Weights of a small mixture-of-experts language model, trained from scratch on English Wikipedia: 403M tokens.
Below are experts of layer 4 (counted from 0) of a mixture-of-experts language model. Rows are named router (the router's row for the expert), down (a neuron's output weights, with its number) and show model dimensions 64-127. Each number is 128 + 24 x the weight over its row's rms, rounded and kept within 0 to 255. Numbers have three digits each.
Before each expert's rows: a language model's description of what the expert responds to. This comes from a sample of Wikipedia text that the model never trained on.

# expert 28
Pipe characters opening a new row in stats, election and career tables, plus word-internal pieces like ern, orn, ial.
router:121110143129183153124091113131112171114113117124147129127125094146114137120131181137147135121192137167096085143161150102115112119119118120132146165160160118146144130133168133081121080124123137
down0:108117138146162131091144131115149164145145132136149115112141092190129130150125099163145158111130160135133125074127132131134107164114127146110145107111128151099140146112152134186107175163173160
down1:128122097130095113163091125141110142108143127155158088123130102149140103122143138166139114129153109164145091117138139124147119126143163139118147142137119110152136083109112128091118143149101136
down2:117084131138104099139168149164099081119179122151092162141150136116123103164116106114148135121165148098113158133163086132128126134129148168125105088088097144132085124128099117187110146118121151
down3:082102126154104120121146139108118123162117120150175136139128090128115134105146133141173104146160145165131087155121130123109143101121107145114119134110133108140140144121150131085142112115085100
down4:138174092115129114160106119066161125138134134146151076116139161152126128125083127117103103104090143160139094115142128129173132177163186135121135179146108125145133102150110096114137176136138102
down5:123118123111158116100111141110108103162158082107114133115140164145170089138144140138132127150127122127141097102105119147152153134105103108098109143143129103088125146133103117121118133155157123
down6:123129122178151139132132136142127196149135163178131124159107101106141158069074136135143123129170140123086150121151121080124126107122099109131122106120121128151093171147165139146127129129098076
down7:108106107107129157129122111089116122129152098139121156117142156119175164108144090108107099151120121146131129102107151152141131118135140113125120104128106141103135157150144139125129115097100073
down8:158135111139156161119157104110118131103121129114113173102142119150115078149114103105161125115119138163123160111165114054159086137172118137109117092129194121117114152133174119165125127138108097
down9:152094109081153127153162126112093090121150095126128161118147154108136169153142147070120112121081127107140094124092132124151146109123112158112114131138135147079117145143125125171134119101136127
down10:153118101156114168137148127133146168138118112145102089121123102136132106129124053134144165117098112094160155107116181144141142161114152164120112098123129149125161102096126153140158139145153168
down11:079146139121143087152107124136148120130103133107120130120140147087095172129087139125129084102121121194146176121101177101118108135119139129127134133140073158195133115156162146151108141119136141
down12:161133107091150157105140138152117124126152087093164108145128165125099159123104131149108129069112124140124163171109098146109091117131103154070107134148143122172119167161149097124104124139115102
down13:108153156091102117089090143107158162094113110113168119069109085124099137144125103127158154128167138154111133112122134148143131113127112118138164127140151091136098112086144118114096138157131111
down14:115177114149148106147113163118164163121094192145203082126109117153139132103131116159128147140181136163111133148165147115141095107113143095105125151134118128153146114131146145096109112155102117
down15:127135155105115133120108121134107110111171098138098182129136191113175121110164147110117109157156114125116097131126103176091168119160106122134120144109079150088117155125107091122121077096085121
down16:135149126144127118176130141140159138117078172150131089153120084128065119138114125136133112112111159164147102085165128094142115156093185146138146148131116147122169095135153166130123167134098126
down17:142187185151133142137116131151185129123075141139114080148115126139107124140126129136121154120126159104152129116141126095099121137100124085141140184135114168121160125154113114144166116123098111
down18:160121072111074131131163091100123135081118106153138093111108140148114104160138217121183095121099110152124120147150124112109124140100121111124090143071139143121122114119116118125142180151121165
down19:049129098092142103134137138142108141102142106141183136107091089110156159112128090149123122155169091159095115095079171153121119123136136142103139120125093169102101140111149135123134111131105119
down20:125089136094154115129134117136085093123175123090077157150145144100130160161129106146101131122078128086121128124084135161120144118144134161138108132162142138099124161152142123155139135093130146
down21:160109144154163122138126102137137124122113149108081137160156167138132113121148169117113118131087145115139157121130137143133111147133123168142094135128129117099167136152136114153133135115120131
down22:173122132077140136098108197116117132153103162105119150106146124115143106149120127085118162129109117123097114147140070106144152167117100139132114098147092092190117103153097115125093138114141103
down23:154131121158170145166151100109130145109143120128129117148114116134160157113117116144137120112144185128151126096118123110144120082082153113138106154129149110090114097123115139111126101147112184
down24:145147140128193141158125142111172121142099167101129101135126108147114179129110108145103106082094150098123152133081153127142118138130155114141113132168133149124135142152144141154116192155158136
down25:096135166111144125105115125146112119152103110105085167155141141110108146127088119110077122131137115091067148114143097142143126150099189117122118128150112131145097105112083078133109123113097098
down26:116131177107143157113121139119119124160125136126133091124136114112183201143132095094114129114112102159117103143092130137093163150136091142118130102157122129110114147161116092152126095098134131
down27:148136133172087146167103146125142169154113157149088099130116125074108074103114155123198087108167147101120131098183127070133107151176124119126126154077122141152121123137130126121153140111125109
down28:121097131114155088095158080095149119164129109142170098117130099171077118139147108114137097086125147179122121093158141115111130133160094111149157144111137095106154188155151137151162102170153111
down29:111179133143144131145130133083171152166088155142135105100088109119147157108114140120138125126130115116120126116155152081117110105098116115136170173102123156147097164135154110059170101080134096
down30:116127128175123110112126119116158132116149159114170106144106118131130133122135156136146107122143144121129103105157145108114139092118110140150142130129213096123104121108117118114132106152137188
down31:121134156114152129105145137111122070152103120108113149112115153098101130133140133103139129131125138112111173165123107134139135133120100097165137091113122144109072162126116136146149130120120114
down32:123143116131135098178163116142113107157131125106118117164143134118114100109135143184152118152140130132142132128138121112158078155076160102156097127137093129139114139102105155153112130141153189
down33:154108125143100145115131102130163109121097127114105130101159165144060101113101120109131125137090133100133138115144068108133103159125141138134138141108159122104149118110109147119105136128169118
down34:122087084135120133147122087124112136127164092134147139143127123143127111124128130143129093134167084158159129115128138173166109128113181136096086132158147113133155109103121136145094149161098142
down35:165117127129135158078158120124137113098094166126147113109120124132150154135122095084148155113116139111125126145149126148130121158103099125128126103112157123119104098146091069133116136166107097
down36:105210115132117097135101134114157159119099152122171102097099101150151135136121132134149149132185108155100118133163159090143096134105124092112154152130135131154146138103143128097126113155120121
down37:122138137120099168154118109095132109157114121119118148153145117113135143092118111116143102129163123131148144135138129128101133098132141095163059139139129108175141112136125133078114099143077132
down38:138064128119147130127158124134109091106163110132099166160186178109142143146159114143108104117087143092150123132083122173105154124148152147126068110142120134072127128174118129166147151109146130
down39:130137107151090126111107168156109106108130119132137050094133093165166114148151111113149138100123153156136082124138132124142135153153072166075136160092147169093131072116118114158116144154124111
down40:105130120118096134103113147112102168121147087132146144099108097127146116143112109128162133148156106152109089116119150142120130139132153073142148142136140119167128136090142141107122143145148125
down41:144090150144171147127146124132127149120134120121144135138184136126149168119171121124071118123093141114146108141084159151090127128100132134124090145162104162111177141156168148157162116104118138
down42:137128110130084136105114124143091103108143083129139141128124152139109100134154132097135120169125138165145130104127118149138163129161128127106138089130137091105158125098119162138101130156124156
down43:125133126189139118131099148139148193114072185155147105148137108125116099088138120182121153140187144115140158120177151150103110133126160099137145162120102126149128115123172138092107138165082127
down44:167155126148134120128095140113140174135117141086101154149112162122117084117082143116141135123127096108123141141176130098124118134119143120147105072163138146148101157094132106158094161123135122
down45:096143132086106128124157175112102126148166101149151118155146173128126173111147124121111142118127139149113123098094099141132135118136149145093128171115087135155094107147120122141103124128094141
down46:101142122124136135065088166096129163131173109161182116157083156132148150126112139147123132112173091118106107091102125162122118077141085107143146131136133174091117158149136128157134143132132184
down47:139079152107172150106146131133121127127157133096138160123163155120141174104153114102083138129066142088112104133067151164074150124115117136134109129154107139123164135158145120172150135098167146
down48:094143118113122124117142154110102124106156096111148128074087110086161157122097103085162140146120114133109089110098146112097115149108117095126170148132123159154128187089140119128123117105165116
down49:130088142093138118085148104130095083135198092078096184117142168117143159146118141105107144093069117112098097137086121131091151100158073157136095099136143101123104159128121094180122127088150113
down50:110113089123096074129110133140115146113167100177179131135174107126150086157117142177144089149161150178129095130134134145143131102124175117104100111121129116151134091115088164106129155166117135
down51:140155129084103109133145120117142112158170131124142143156120173104130121130126163160119139156110102139124128131121116137129053131103194108140140099146076141126146186115090151135151126115167130
down52:141152138155143090109124099111140111162134149149132138096101099163122089153099148158148114113081123133120107131163128092152118123162158110155161130135124116139147157139131106108136135129183094
down53:186081154131131146153162122179163145143066134132119159150166112110134105139108150133123111138121133086181092159159168150128130163104114089155127120180129127130182124120148191124119126135153152
down54:158109101079119133130119102129071121082131113136130128112106125119148120162162066120138118158126113158113135133128139175093157109107072132110132147134109143105116142140109119128111158127077093
down55:116119118138086122140149120132131093132103140176123147144110124118115061132134149127175116149176137122148186134177109117150124101154132111141138114087119122118085097112099117093100135162088104
down56:109157126147144122107159109109136156145091143110126152143112116166116147091121111165125160115090096116112092162104146124099120120094114125132119126148121125153140112128156132112145134142167114
down57:072126119140144156127130140090141083175109142134161181154167146155126158127131128115107158137145159112130116190151152117146129122100156065159049132179112125159123136136089128125121077147095129
down58:152108150069117100186142160150119119123141099103125115146186165130108117109171133192088131082122101084134074118131091129107096125105164137108114147125099149083118121169080112156114154072103154
down59:158075157123144162100144133140124104120165105120127116145168122099127153120169115091118099135091130140136070130076116156083163125146096136116098096157134115099140143153106129166139130110143128
down60:116144135137107141105108146106139145110129106133147153099097088149160103121133130100189139164167118162134124123143110115134136131127133093142159128113131147133121131100128143092126158145160120
down61:106134116105132119084107154093125123121094155125137131093155115171117126092113091144121108141083122154144141128154112101110152153151141133181092112141130081126127120130075123124122099139101109
down62:145110130140102131115111135118129146101136133190183156113121089138156094129162134122180114139152119160138127130153111112159135131121125140098150102114143082138122090119126156097122151134126134
down63:136119089152118131179117115103118141101194147137161097127118108142133128100086104177137111100156106141136099097134135121111102099105164145120070140149122100129114106135149136120117119116087124
down64:145097095069140113165148126130124119135117139114080171136131160112097150131091145133131118100074135084122139124097115138133131140122099173076140146105150140086118144144136128158139127066171181
down65:119136120103098099138120157141087111122105089141132122112176123125100152102114122150139143152121127107118112109102158147126149147103149131123153175133077159128169114116076107121132137127124170
down66:155119160141158116111073130137126117126141095141149059114114139133145139179166190120111163129167148158124122116119153162136166150068101098152145139148124155119140129116112115169136135175139120
down67:134109082127115135155114116124100142096178130156149123119150125131144121139115164151137094122151110157133089106133132152164132115127184151101107139129167095142134092152117123096089139128114134
down68:102097142122172138129153113147093107127137113070088132142151184129118173131133090115067138125091135090112125127091151157089133118139135146145097147165101137112142160150170093154111115115099111
down69:118120156139154109125196144176112083133169146161143165144117128126122123155140123161094167140190152115102177127142106162166132085138171146123124119097109134126101119119118096139064111142088086
down70:149100117204111128125145091118141147111105170160142121148102130124122090149194120125124099160164155119133135124152097102127099133125119128122091111128165125135157130113130162101187123112123106
down71:095141112147127156115115157101141105096120181161158135131146127136143079140147156079146121141108152120148082121158113102133132183125132093162109112101082135133165091126140124121114170149138097
down72:145119140100120128076132127138152122106123121131176135088103104128144136113187083095150163117115116152128113144082147158127164158143062098160117096172121075101154139129112120162138144171173129
down73:114084148093144155110150148127114110138138110139135147123162108109152161137156104092126116114090134155142104157074134160109166127111089117133103089140117105134110149149111123149147128125144123
down74:147146118132119117112099143105148153138148121138178079137118139150120147107147172174111134099108092160131094155129165152143134143120147112143101172170112132124153125092143132162144114158100130
down75:101116158136187141121159128165114121134125118080106100132109169137117180122115097106058137109136138109107141139120142157078120113132131130148106143140083167124113166151180077163111089128086090
down76:151130108080125125135108158166132172143106146129176111178147157129078138139138083125109118113161140109145116114130064118140142124169093132115113112139125150120125167152099120164121145131071126
down77:133098132126160158144194092105124121108113102105136171154120108124108130113138116093123110108128145103094160133134139142119094129098126134136075096134118129105100141149106141166146124133092124
down78:104159175170114102147142131168114124139126134130098111142117108087150121122122122163123136111155146110101129132141181113113107121112145089160136134104081149166082123132125117172165108133067097
down79:072136088081117122153122136085108169096138117104152121125147115103118137120131072104132071126120095123103126113127155112115099121179115117123130167145127160099140145188101119139099116118086079

# expert 48
Pipe separators between cells in wiki tables, especially header rows and sports results, plus semicolons and line breaks in lists.
router:151136082106129144112137135120149172116156166116153108167116137147128136123124168119159126160094119142130124146146119133104169147110133156122103151143093075149135131127144089087141154145113149
down0:135150168166119131128137090161170116161104151103118086109100127149111145158134148122128151130114174165150178148156126108139128134085096139115153122115121117108138131105120155113132145157126140
down1:140092127093122140120123083158101133175144106136119114117116133121139119178136152134106151137164151156131106134135134122094118154130115132103171141158140079120113100148156124138156127137125093
down2:079118184104139117129112158130151120139100134125102142123116187166064168134163136176133122102182105113164135146120133148140139124109175118135128141099095151137087131129125128095114134134114112
down3:060143140087116091125116164105131129119134164129134143156131107104161151158174132126135144155118127056171088128157149156113090107136143145105142138112134141126123109118102096148144135117156142
down4:119094148105152114122134135112132140132123128129140156133144115058157143104124152121138141107128141071092156106115109116117082162181126113101112082116129162143144153119096121147147138129113120
down5:141131065109124119129147142108113165101166141154150151155098095120156121117135152128126130114086124114144122117159101108100102114173131131117121119138156103142117153130136121142108114136116141
down6:150139110168109131128113109140139134150142110107073127139152136074134105135119132123095118122107103119136120176164165108126096180138102100098125145147135158143137111139168135158146169129132123
down7:116135138108139153126122127103151142143101162112150113145122094128138122121148156129110147103100119103154134091134143124131114130151138129086122210102115096080123107119119149131101150117172175
down8:140111094112133129102131123130105169104160122164142156133116089141131129097146168135097108095098118155136100089149140129128128125173161127115153158112133135132088152108169134119116090107113134
down9:134135093156096124128087150158135128109156086102100117106108099110157090107136122147150120138161106133112090108130144141148149137127170107153108124112087161122115152122133121136149125139107140
down10:124118102149095152112132106103128131153104129123108113113133091171118127075109132120093120104072142152086129090143138088119141130132135171112160114140125138144111141160142123111147130138131131
down11:129089172073186150097135128113135134160094158148138132141128133137098138122134158124125135103152146126122143100093145128096142156137131126107151138110135087147155091148101113096168121114146109
down12:114164152127119151110190097132100115120138153118160127117148093185147175146188090126084144126095139152123114140164126178086142135140128145093133139121102145147095130116129127122111097113152150
down13:132117138100164134150159152135140164121117143157156160143113125154085148107094096148110109075130153186128174111128143097142118092123098142097148126095149135159147170137122150116144151081178134
down14:143167135137105161143103158183154122158130139103137135131113146179139130156114125097085154134126123168171142134127142140146156129114145110145134144123117110126129128113147094125149127121108117
down15:149133101111109107128139157133127155138147113146157137141115095131187111114123141146129122119065089123119112083154120117169102123179166112143121138107133129108085106128114156136114128116099150
down16:122148097110118148137135150102124139114151163132146126156090064132133127122138128129104140122093103111142124125151108121094090123160136148112120163096145123120141123123114125114100135117132141
down17:110122146164119154129131116149109102147123126118109142109123128151116132150108149105110129097158171147161134135137131130091114117099140153162157134136107123122120114111121150094116119120156103
down18:100134173125145121125089155151140126116104145143096145119129166132086128119108135122136143134193139118132132125115137125148149116112147122122094141100096126123132125137092114089147115152110109
down19:108102159152149110093124107116139084128117143127148138094121147186081170109165119146099117122150151140121140125086133159072150116093134124140113142108077118154081152120134123098126128116140073
down20:136103143132107150107125124146110158106128133120109154114114107118112097145100109153103150144172118176115102101150157090107150158140115116104135068115120122139121150119125164129166097151134098
down21:142110125164116149156131122125119059112118076122093106106099100089143129134133134131091114111074130144116142128140096165085132074133129133121126103142117165120116142095115160113112065131129138
down22:084104101108133133109103074117126100100162147141109114113121101134143082138108110193102128172144118151085117134083104130102168179169118138106094093119158097111147115138117092095190137115098166
down23:095160131063126110123131146131147144132146122150155106139120154138143106148121148145146168149152102124138146116143111153177137153143138138082126134067115090123103094151091160143139173094123186
down24:137123131119153112128110159128135171121138136159118137142145108128131088091146164149111117122121114114096168060122092161141112120165164137099094158114099115133101119136100155152060135173060129
down25:093152100151090132140126132120138090153177111104142122093145106157161121135097122114162105145113135145143129124097117147131104130105116129145115105153145131103069151111135126107118115078140160
down26:138113103065157127128125155101146150099114122134166146148106133150143093089120135151147111139114110112159117089143117120133155113161145125141136153124164131114084131132161106141142135122114086
down27:146124076139111100147171102119112125128144094157133125145123100109136116129126126135130131133115130131126102112122115117122133132182137115127141109152127121139089186107147173169112096117146154
down28:095121153114142099107094155114169124132099119084119124131109166160076174098148143189144127107160101088177129140111143173125150145084159116138121105124093144156097120140134150094126154143114123
down29:120154101139137101095113151104156125112129138108149106135119131143133162043154128149163120143102105102087125127107112123161155115131116109154127131133119148111099144122154075139139118138103121
down30:104145095142050119173106136144129098126157080129125100126093139134145133151108123123106134142125091142155110129137099139133125108131124141134112109155141145140095169116148137140089127131126150
down31:088152105118156151095130160073123096133111124141112130107115091166138115126134107111082175158110140133085110132131120115082169139109103137075107122110165096123135130151138106100153127140159082
down32:121148111140113106127116148129174129144108147110117094172093162137096160097144150152150127119111127119128140131163116162119111104099121145167126131119099107123094140136106149135114113132075175
down33:130131144152144132143116118150098093141141132132109140111145113117137106186115123106113145109148143131141134175147157148066131132112130119106149103122131115170139120141084147125125129100176128
down34:166111090087140135148168140126134153124149106166155141133092129125148115126146149141127123111076101146139101115152131111129128122185151137129120118127172113124111098140131134136145124096119142
down35:113083109144066164132122076168159156145081138138075121109104119127127126145174097119116103139119148151121116157131148109123141130095146114138143160144118161147169121136150116141139134136164114
down36:112122098085103121112111156134140186141138146145137135174100097106137135135119131124140143123123099112140129087123130116165106113150150127137118156097144124142098109151139135134135149125112162
down37:104129150107124163096157128156092153094149140142121130118132144117102115140150082132109135094117159193096115128128151116112110110110127095111193120084110130150128174156164137138147105101156119
down38:141126103130115110110110127082101123113173181155138156131153129125144167124137134117151092113149092103104095123111139147146126109180129099115125150116134175148113147111121113135100145126155122
down39:104125171162144131089069124160109130123101134113128121130160143113108133121139131111127169128161151140100134132148148128124142122112113106112145141125104098150122160135107139119130107138144114
down40:164130142155110120112112063194149143162107139119125119141152151098118138150141104154086140122146120169068104136148160102130126170114111090132154125126099113152132110140138173140158141124109153
down41:147117124088139128141152136096104137139169119114166114148156164145154153103149145106139120117061126111129141107144117143121103125099093149140077103172141171139122141141142099156066122152104079
down42:156135142169109155134148146114078117129165096119111145116098100078157075134120145113110156155137114136129153125136101146130120131140128130122105081103132152110107132112105119150169138131138154
down43:130143094091111101124124131119145161160136145142147129133126134121126123130129119132120131135119101118112117109120128107173120153154132114105125126117141121130113132125133134143137162118099179
down44:127176159134135134145099148142129110104190119140140139137156138100143130125091110134140125113135132117132154130062127172125146120116127076127117151118079142102134136114121146152078122121158124
down45:158117103131114135163176106144125140130142163108113153122135123108153112147128127153105067123134136143091139134107124093111111116102127141170099124132108142111113101131127124116127109135118119
down46:101131104111167111109139114104122152115172091165177107110131127136120123111131139117080136134122141130086110141114141126119122156098091114087067157136138122125171149154115114108102176120094118
down47:089114183128127114137135124133123082139114130108101119125134179123078159148147125121128158126183165113144156150121123121096154146066113150108146080126125105145150136148114109136142144131176094
down48:110132159144109156168125097154142137137090113117123118120138161131105151163137133143151131129157099109135120141113142122149120144087100124133146131132129142123108067146125154112154167113137137
down49:116110063152108110095112125108121162133140109107163140151112123107179136095129141154161163149143108103102095116115136119165117115135129103127150125167132087131081135102176128150138124104131175
down50:149149120167106125122132120158082128101157106131137156085154109126160127129149091149146150128134112162095135147088102145149078110140178107117139106138096181119122093122111164113131117150090162
down51:105143168122141118156100137152151115103124126149132111116120171130109129128134089088164165154179113133158094132121101130159174139104159159139168105126120111121128108144168155122181094141153115
down52:129078145127130120132106135148137117093096108149102157099132192119120134106122141123158100150163128144130125125122124141158143126106121107154120080135112130139105172133133138129141099146079075
down53:120106150124129147123137150163127153132108130138133153131101121117099124129108111130106139102135156159103139108118138111130144083113129077091167092088138120155133171162142111114128135108179124
down54:144113099108159145099110088169155147129138216123090149165095143106131120144128106150124110124103093103114116144170160091156159143152132093159121116112111097158118156117134087129123144114132153
down55:095160113102094121132130116106133125130110117113099116141126164096148112116121128125110118108115120128109130146117138100122113115130111135125161116133133160124139136126106164135118060119149141
down56:145121163108182122113162095124104124105097161147095139118122134095095110134176139158141111133117156106096107147116156101122114153167123126110150100108085124123141122166098120135149128138116125
down57:159104076109132146130150097151117174124151158177134133143123092117157086120109156119086117120114122167105098078135136110133152136206113128103119164149165113119105137139142139136116122121102145
down58:140126079144063106170155104136119099136130101145115104131088126117154125157132125142107134148105093140139108117165107128111110124152123131121127105152140146134085167142137143174110124128109148
down59:106108085111135142136162139105135168130115100176179131120093103123104115117120140109150112116130138120139119112106119117124125156126146156133163115130124108110147136138160127122141134112135137
down60:130136096112155164116126125112166118144118127164131110135140074139133109144121118117177151134125116113146138111146129127102132154118099155103107157139152106127127154124136150127113140119123185
down61:103144115125113111086144122108101123101168121117163134118144126142133128150117119090110137127120151142157102153093115123134114100094144134155154121103108129137137191137137105141148133107165085
down62:165155110139158082133107128101109130109153133137144143140151155097147112133135154128159098107107110117129114101118158126134100143157122119130115118102111158105114120114110155147110086092125169
down63:138149066121111125107131140133130139104152115112115157124138134121160089134105118174170143167142133098142104106111134114144140143137107108138111128120112115126105131111184097162166134112117181
down64:105161117094141125135110121094117116149139096123144126149134109124129130140138139110138185147083131117151123134143131153100138130130118145079103157108178083118136139149115133141113140095144118
down65:179132067140115117143164076121108130116155101152122130137118102104196089128121140135095118136103122133113107115164117117118119123164124118124126125151142124123118160139144148167099097148106125
down66:126118165150147122123112146140138143148108071163103139162126133124101120119101086142127146123163161136110129091153158099109142103114115141126199086106144135170110187169148163126138113095174094
down67:076170164109153120152107158138150117136106144117117141143114139157114144131120145121171121138166137106172147130123114150155150104086123134169086156108127107110091129094097112093130123141132147
down68:144139152156088130130127108169111117173117120118129138142143140114161120183134121149114142113103129171113137143148143124138107123118141117108159130109120121124107089128107189154146121138152156
down69:170143093132140156114155088115110102146159120165144127115137110104146103145119123060144119132076159189109119153119108121133115114180104117161137134143129127083159140109121109172142115133118135
down70:114141104108148103174076130111161127107093126131130146147103129134150105090121132160177104154100093095142126092128115118159133119150151137102119149131167112116093116113107162120133110125125162
down71:138134111154117120138110140131088174127169100124123166107119109109155108115144135116158144103066110128129129128109123165158116070124128108132154130120120138133102106105136179138118089121132152
down72:162093145123163133120146167102086106105123142140145106132141150129099136163120124113101161161143150116154127115146099134104164122105114146129159119115140145135151143093136094164140182114131107
down73:083146157136103123110078177132141131129105150116124130133117128128103155125127114139146114127132140139114122141126138131142103137087121111104131141089103145126138100150104112094167158117116150
down74:128133116086156148123115144129132154128147127170148152140102108137145122113135140113119122085092118147142119078140121146145159101170159139114144178114133109121069135109175121117088117111118117
down75:182116088140110136131155106136108139113155102141124121145112104108177097117133134131098160120105102145114125098166122115086113112176134133084146111144148111145132141153132160162121092132107118
down76:133145115124097106162144123118135095129125100136147118121106100130150126118126116133122125133106105120132098129146114127117124134128134122132097108128128151162109204119163109151124143125130120
down77:153119165144139120148126120139147136129093103130125121131150146122109143134161112152091157133141156148165117104188140102102155131099104140096128128114151136155183187163123146132118160131145091
down78:100097093146101134118153134104115150135131089151177120122098088107118120143138124114126131118114121141118113113135110115088107145151137147097172111133122110143144122143136144130127131114133133
down79:135153124136116105127125135152110082102174082114098135113131152133117132136127103114135120162128122135135104179139124116126150136112131143159122064129153166158120134141146091138154061122134102